python train.py --balance_loss=0.000468 --lr_router=0.0016 --n_kv_head=2 --norm="rmsnorm" --attn_scale=0.0884 --tie_embeddings=false --init="uniform" --init_std_qkv=0.0372 --init_std_up=0.0372
Below are experts of layer 8 (counted from 0) of a mixture-of-experts language model. Rows are named router (the router's row for the expert), gate (a neuron's input weights, with its number), up (a neuron's input weights, with its number) and show model dimensions 0-255. Each number is 500 + 25 x the weight over its row's rms, rounded and kept within 0 to 999. Numbers have three digits each.
Before each expert's rows: a language model's description of what the expert responds to. This comes from a sample of Wikipedia text that the model never trained on.

# expert 47
It responds to: Spaces and digits in numeric tables, coordinates and election results, plus units and labels like km, %, $, Preceded, Succeeded.
router:515488479505464508525466536496446462517463508483525562520476494499544461554512495480463514493500544497532480499526484499500492491480573530482509510489487523523508481498462467547503514527514517508492519547497513463474510477480503523499495505515534484521550477489493496509537487500471490493491494499498501472487492525504498481474497485520504516529553486498524462518473477528488497482515471486497510548469509499458559519501525493454518502461534481493505521484505515479508523437541481508500504537506532504468500538463502527481503511550499548444490520505485463467561519509483505559520494478498470494530505485508488467474522480502517516521502457477526550467489545492470521460528512510518531450499497471538509501517509524479507483474458516478490513510508483488492437498532494
gate1:488477550517520511472505508481485484482496506476544489481477448485520459544492476495481488548484462480538535511416499500504525544495457552526513502516499503507468481518502455533533540507520466495517508527495462501532503463507495493515515476488517506479487462518504516515498523500480513517477493504473471521485507499525509497501484480529484493502506472505521500481522494476464504514482527453477490477516524493465483494457514530528510474503477538481492488524522517526453485481482480511477483538504547539503490519508497527520494485525483473554503529468500485436513483492503529534563529511530488473501472479475497514540515483502500508506504496527517520505518492546478492462529455521491486460492536496484488481523476506539499516472449473481449563492535514451520479450524445
up1:514495507521460514490500462466507504505502506524523529482459526511530494524498461471502513482532507507491511523510496490490533496491461522488461509507507477546505522508519487506496506535491473499459506551507479505509458510450524491495486488488513482468498531512479483513496456483524470501488505511499508483501510464476505469483494573496484526517486501502514445522463512518513551496505500499528522490493550460468479510499508428525471517503530504548486507516564539513493512513470459555497511481463480468487495507493469507515544477494517486537536531498461503486508472489474483483513490470487506533490511527528507540565527531490453533509508581490517488519484497447512511539455549518532493523520529472502530505502502470520458530482514494482515498474484499536463493518568497

# expert 46
It responds to: Verbs is, was, are, particle up as in made up, quote marks, dashes and line ends in lists and tables.
router:464494514522483488529484491522447484553482528543479530528472517507499510509506484474511523528460510507497464499535482543458490462508523483490542523469493516499506499498479509444475464542522532494479539488498502505474515534503487506502473484508487445479534470454461491513528507506507501524466530492477495545472468541496525508528512501523510494491513520525499439559502460504498492507503485530497481535458503509515491513478516497484494524476509443472497512471524529487534469486504492473517494515507562510499509514504536526522502491524518509529535484538477498531532492504478490505508487491476536470495482485511480488562478527465549486563496507470536563503491496479514486484476506554517493504499545463533534513506524506476458496512496483485467504522516482533543501543524552
gate0:484470486492514503514541513515498491475516519503451502488520562509497514505478536484469493516491495496511517520512536486500506490496445486505497477488485486552462476438494507486498524517505511451498483510518501470552458523520521524529491512472469488479540469496505513517504513478519526521504476502523473510515527537535553533487492486496493515481510460502504499504483511480466437514523491490449489500513494493492481522469487481523466492523507500505521545491465508516495492513486493481513474488508499497484514473469480505511513497481551469572501502459432522484513555527444516503507488561535474481484493505495504528560485486443498489505497511512552466470540467476512461467491492517519503524517481522532466487508509511505564514474474475535506526496541444509530449544502500
up0:469457525473490496505499500497497484454491447469509501527463476476513471540553536508510490541512463526506484493501484495516486530507511520520525508449547488464502439501493493540488515511529481511521520492457519553505532496507508466500535540513483508511480507495464499499501484447501530492499534527509495456498490496503486496515478487532466490516491540518505528500455470550482523488503482489529484523515529491464499553452459499507512518444471495515462492462532502497525466516501539532498551457477474471516493502513526478445532511510516511453464495490534479519449524455501491515466539504502491508522513507509488502526535466512522460494503536472488489517550493490498537529469476484491469463514483535498510530540487500455473471479500522505479517495518487520519501475458473

# expert 24
It responds to: Final pipes of numeric table rows and semicolons in number lists, plus modal and sequence words such as can, would, not, final.
router:504521498503496530520508519512451422504485518524488552501488455493513520505491504463509538553495509458485473487477519521481497490527514509472515513476511499510503459496482492501443497522489515448494515537503518501521510478498511494534479485511481499490522475461502514519522482532475488511497545500499522524461462526479477515504507474504462556536521505543489482541479516505527501525539453504538487501506478480488496508469513481462543499521493506510469495512556506528517466443537471490510532518515484474509514507492515489517554478537502542515486539514467499497529539509451507495479539493461511499490459472508489462521497510490550537519522499452507527525506505484473487492493535519499488541522451486528488488526467509519444432515516526488497472543478467479519501537459498
gate2:475537488471513528501510473542482471529492489497510536564483486504457515498507513435511478522503501478508499519474516482485525532510500446465488517490524525512541510489498480491506495523508494501537477476513508493491514486512509488499532486504489497511466531469497504478472508509533515522520504478493503457481547451463517440479453521511482525505513485468505509506507533493508480470497494485521481474507486552528499509513497513501511430521486500536477533516462497456508498509505470513473502517517465477503504531500566501516468489495521522486478510477525471473579524516451506503544514533517489511487548515481490479454489468503521512490470567497452527467486494544481471479506483492496471432528528535492520529482483508503487490498479534459505474534448515529474486506501556
up2:482508467473512472459474444493477489524485486458486533496544483489451477516492544493530513507488502493469479500473498477502518499512489482437491487461472521494472458502512538527495521501509515506475490502498510511507460509516542455510520533542475538470459519517520495552468455504506522508503543502496497450483504534495510488478443493481474480487514521467505524506468529475518478490493521481513483481557461505520486486530513535493520485496512483497479490527496484519469499523487483560486472511521462504545513484568513494508490495499547481494477506469477497482545504523490480462493529489480489463500515472474520502483517453529480526444524551496486507496490488494491443480468478497536477483509538528523522525469462537530492504471496510491531468482493547534481487520471553

# expert 9
It responds to: Final digits of years and decades (1987, 1990s), opening parentheses before dates, and word-internal pieces like un, ic, oc.
router:469512487503487525510498530513487451485542569484513533543498502484525498512504531485468556510464500495487461502515502528513504446525532507519514537494495470538508472453518529499468474488524551466520514489461523512470511500515504485506501474458501470480506467488509530459496475482475473508469505522495527517479472497496522523482499559497489509486507492513522467517444432490497476477514487477491511544461457464507505508476487498484508511491491472497495507473542500524560531462503482474497504531511472480496529493481490497504545460501508550467485523522466511479503500507508490518520511467490477528467504492488526506474503460502511488522499502437523537544522499456510555524563544531492501515521524444516529527454533533467510479479531489489516484495502521521515490484493516
gate0:481488503462473493479469501492502481493534525500487474532533550512458500502467505474494497500477475492502481465468549502509470478499436495525502488479430472503458515523530510462534502513500518454532504455480476475507490480544537521527519500478518488465521483505475492558444500506459530523477492504499473531498502518537550497493531471499475538496472510531496527497474483474529471495512535456479514480547463450517484502521489439517462523520476509471500495515490498545535497496506496497493478497500491512513550483494509524516510514484512477485521552477483518457522494495469543505507544493506503513505469527505527549529493484468506467463521514520519491472493473495497450476496484485499488562479510480504518522476510468511528501459477479503495492468525463466495481511523561
up0:479513554516521515498524500496484485497503472491505531519475489474561436544498477524512494532517479507496498545487484524517509506520473562524486501478524463472492458490480518500510509520532456495514533522500488558521487502519526465505552487487490474467476505518495517521491466452538465525519500530489463437498483504530471543493480479523508511521494511504515502514510473521463501513472481498519473508494517476451455521458476540502507540516520520518476529495460500515488485498459481516518548455505452478480488523510524464463526492503509488488477498480531511544493517468495458476473491523490533470516525544508500505515511448456507458492517525506534491518513498502511516505452492499530505525479526507511489475569524486466464498450554537503500510513516511532495491501506471

# expert 3
It responds to: Dash bullets, pipes, line breaks and closing brackets ending entries in lists, infoboxes and succession boxes, plus name endings like -ović, Singh, -idae.
router:486507477513477498515492494498480488514488536495506563525461461479506485490517540482453517527528502524496457499566476514485523484516517531491524512531510518527465452496463496484475501497507540438495509519490507494466471481522507453516509509440510524507521476427506530496518506528510503536460540543516504525448475542477492518515531505534513574515508498497504524522498475490464485511537471492490517537478493494456509526466498522508498520502504506483462478490489503499545491479560494510500496523504489518506518487470508439496517499509498513499496474489482548526539495462499486472462519497454491492483483488504498453500458498466482484558502498454519549498489498495514505509477526539524501506515511479514513527490500528457465479477540517496511466499503530462526471541462513
gate1:507514502529494497482500493461539490491492526470535475482517451501481521514507523505501458495478453474558500532494473496480500582503473572510495475509553524485470494449505479523512521498495509492522520501497502535570500495497489488511508518478512521483484483507491518528510534464517438495440507508464476474497524473509499529514522504532534468490502482472488503485536474496501506495501498547543467481533528548460463497472506537495477479516471519507529491509494514483471477487529506488547490490513506511527527524481516487485499549481486530500470510507508499502504479468489527507532475511546542476502490456440480457507491509501496490491509528476469508549511494513508494490496425511520495494508531448480513492508483504504460474565448484537476504525521497470494469487512497
up1:490488489512494506499447450447505477530470519510523480492516541505544519504527469472546487474471497506481498534470488499488484510515451474473455505485560497517499489528540491501499505496474505514523519513514519534464539523484500522453522510481482517483441474531473521497510514465510479528461492464487489537485514533496464531507517512520495496534473451479478468471456485454563511495484529511485524501506509508448456470490518526491481482498486501500485492593533529553460494527533538524514528479537490519493504502508501518500489536507484494507517496531510493541461493456492479526520489480485522519493547503504529479512527541489456515485522557488489506470463510479478485480496503486527466492489502486472503506522509438524501489521510500529470531499480514500515514479510464

# expert 6
It responds to: Spaces and digits in coordinates and dates, degree signs, United before States, and linking words like or, as, then, into, built.
router:525523501483474533534507549491484482493515556506484481513481521518483468473513492510480524532468526495505499494524501498468433467564547498486529534510496482542470469513466479521485483502520490487534527510533487462459496499494489493476506508527496510503476491472497508494510466513447496511465503492546488529499533519510559532504474513499516531517507475514494449531482467499481470485519487502525507497485520472476495501456529475478511547468441498487447518458521481481534510443510490493547457497533514519481529515442505502504499490508497528473519495517496468443505480528503469517507495501481497483488490473501473452527509498448518491534477471521510550487445539487470520485510516486506492529524463467532528503529503527473472508460516486464494513543494501474510521512511548
gate0:491473463495497530537513544537488483512551516508492472495511550521470479519478528480489531536491474464501517451514525485499514444497455470514509464546486488536487509512499538503510506488508521472526501462545489482541462476483496538551520520487506472524533490487520495503505474512495510502567493518497482527534528557536530497555503479502462519499465483506498532485497495505490478492512477500458497478525515428492486508483508509498476485448505532486513533501449509490502498535510467504511478497474517488550549491467509518554499497499508464527503519450461471494476501508475515512496549531514508544437481494494501524537530509493503477504492502512528476467495483508490496479498484490537512503449503475486511502527503483517537527497422491502497524482492463491465488496480533
up0:491461526495523505470492490510510491455459507478517526522483502471513484520482484543485472454498511513471461517477505514532487510505477511501469512462503533493479466464529507494509519511512492511476523545478519516490484520528530440511537500504470530446501514521452468512515482465517499488488496474537476423489476538531494517499527500489494490509487531508512509529489468517521485498463508489511485519519513511466484497473501471506509508532487478558471518498523502514499504501455491527496532516498433498500445522510498517446543518508525499477495498525546546508510532493491488513491467508508486458538497583547474527538490422480493488487521523448504499512516509443555490517465500513493505494507477521515484508511481483476484506496534496562519500495523509545521473533480475

# expert 26
It responds to: Was, the, commas and he in biographical prose, plus table separator rows, Date, ISBN, Personal, Preceded, and percentage columns.
router:476457521504473512505473514512460467492467525541492534486537525510527514493504471489467520491529519517469452514537469504497475478519520492462509538502500526526456484478515530515481472496549488475470476531525509515477548533501476495520495475508513492479515474465506498487523467502496500531450506530513502544446509529492484454493519522489462471535535480549506496501489498486478502489502516488520484522481511556449523534481548503467513525459508456459519565464512507511511493460532474514521509475474523526487502508508535469474501493551465514481490503512505508498527567488487513490484485501458501484457504496515478452536510450476518504541508507465526535491505496492467482486541508522482523498513480485508504542492476506468500483459527528519489506460463503465501490549497472
gate0:487517562469487526472530524517497516515502484557506520493515543515501497502471486535491499523505508455499490501494507467520512525489472500536496497522501509504449505543503518450504511522494508429501487479534515521507499477535509500505529490447460486509505478505525483559474480511507460513515499538504475504538515493536498534530511471479499499509474459529474485494521478501516443496491503482466524483540468492491473517502473473493482514507527497475504528526496485514552481550507490511504479488497556487520505454477477489546498502459549474518508510471528497509524518526463537495535526541510533472508476508513538497495477500450495509537534492501520472481515458511460454479512493471512490508455521495512458492513542490501552512541495488517484505450518414527494471527486503
up0:452508519533532507481507521484497460454481504483501490500470514469473488539515512477491466489440502550505492492524502511513500510480514519489472505453535501458516440481540464521530480525512505529534549492471473547535488530473497444466523523518509536497486497498481538504497476453508495483522476475502482463465499509491500495502501487499495461516493510509520518522505491504481496464543480494505458514526499515474513515447489510504517562475473443542442517493551511503475476505486496507541496487515460511512526510527542514462511488526504479477465488532527462535501509489506472497447497518471527485492529538519488550537508462516500519523531534489536496513521491475524482515479490500540513482551481535523516529533463494475497487476538493470495505503526513504497518470465466

# expert 1
It responds to: Digits inside years and numbers (2021, 1904, ISBN digits) plus capitalised word-opening fragments of proper names like Coc, Il, Camp.
router:529503471535470506529513558510518495481498526511535535550486450498503451525542488501486498483503527500535474523495488534491542480526540516476528528534494506525476469501465495508442467494492537508490497509509466467519490468490511500477497507510488452501519502457511447463523475492478520496466495486513496503514511522514504489494498504505469522554513488512558435521502489537492494472515485500475504522493475530512521508498533513448573564456475492502495500515519532509508482483509458487549508492487501519498542476500490494515519485531456493467470564514463473511501506499531483493557495470504506510516530503538460486523505487494481488559485523513513519516479509485492506519465519509496474555536490500535486540529501537497501488521504481514458496540510529457508535512493527
gate3:492540519510516469492502482491560524512513487510519461495450469481438526481515495507517460505490508472531503489515535486507537500490446480509531482528460504525473507496523499486556433511447545543501523537497538459541505501522489519490502514529478511558493487523480473499537514521465479536495493446488538509498500491473548513518523482464503480491471514466441481515523504476491501514489478475491526498515549493507522463488511495546535507464487522506530442476516476470517463496500468531507503517537495509493524500478509524488439442526501514526487518558527476516468480504498551488517493468515522510528512486506485492504536460550490497555516484502505493466460500506483471489478484477510491518543507500510498503479519503536506509524498500463507496520506504529485502476487517
up3:524475502499523499502509569514497512516510488464498526511526516499525459480491526487556484512517502553466501529532469519466495499510544498446478513488475482544521488519477495528527542455522491483528487486519486490483454496517509466509494485505540485531513524510482466500463511512504506491479495503469488503505479475519511434483522489490506543522482476504525518497496505496480499477502510522512520512490516487521509489511451530507546479488522469472522563464504520552460498496511500546479523483502498505490501458516463537482487527507492487468461510502454471512445531485490501494439538529499509498468527516443519532450475463480553475493499518502474464527497527481510489513497492530470537466484520472469527496525471466452517558457519504531488519491514513478489469503480463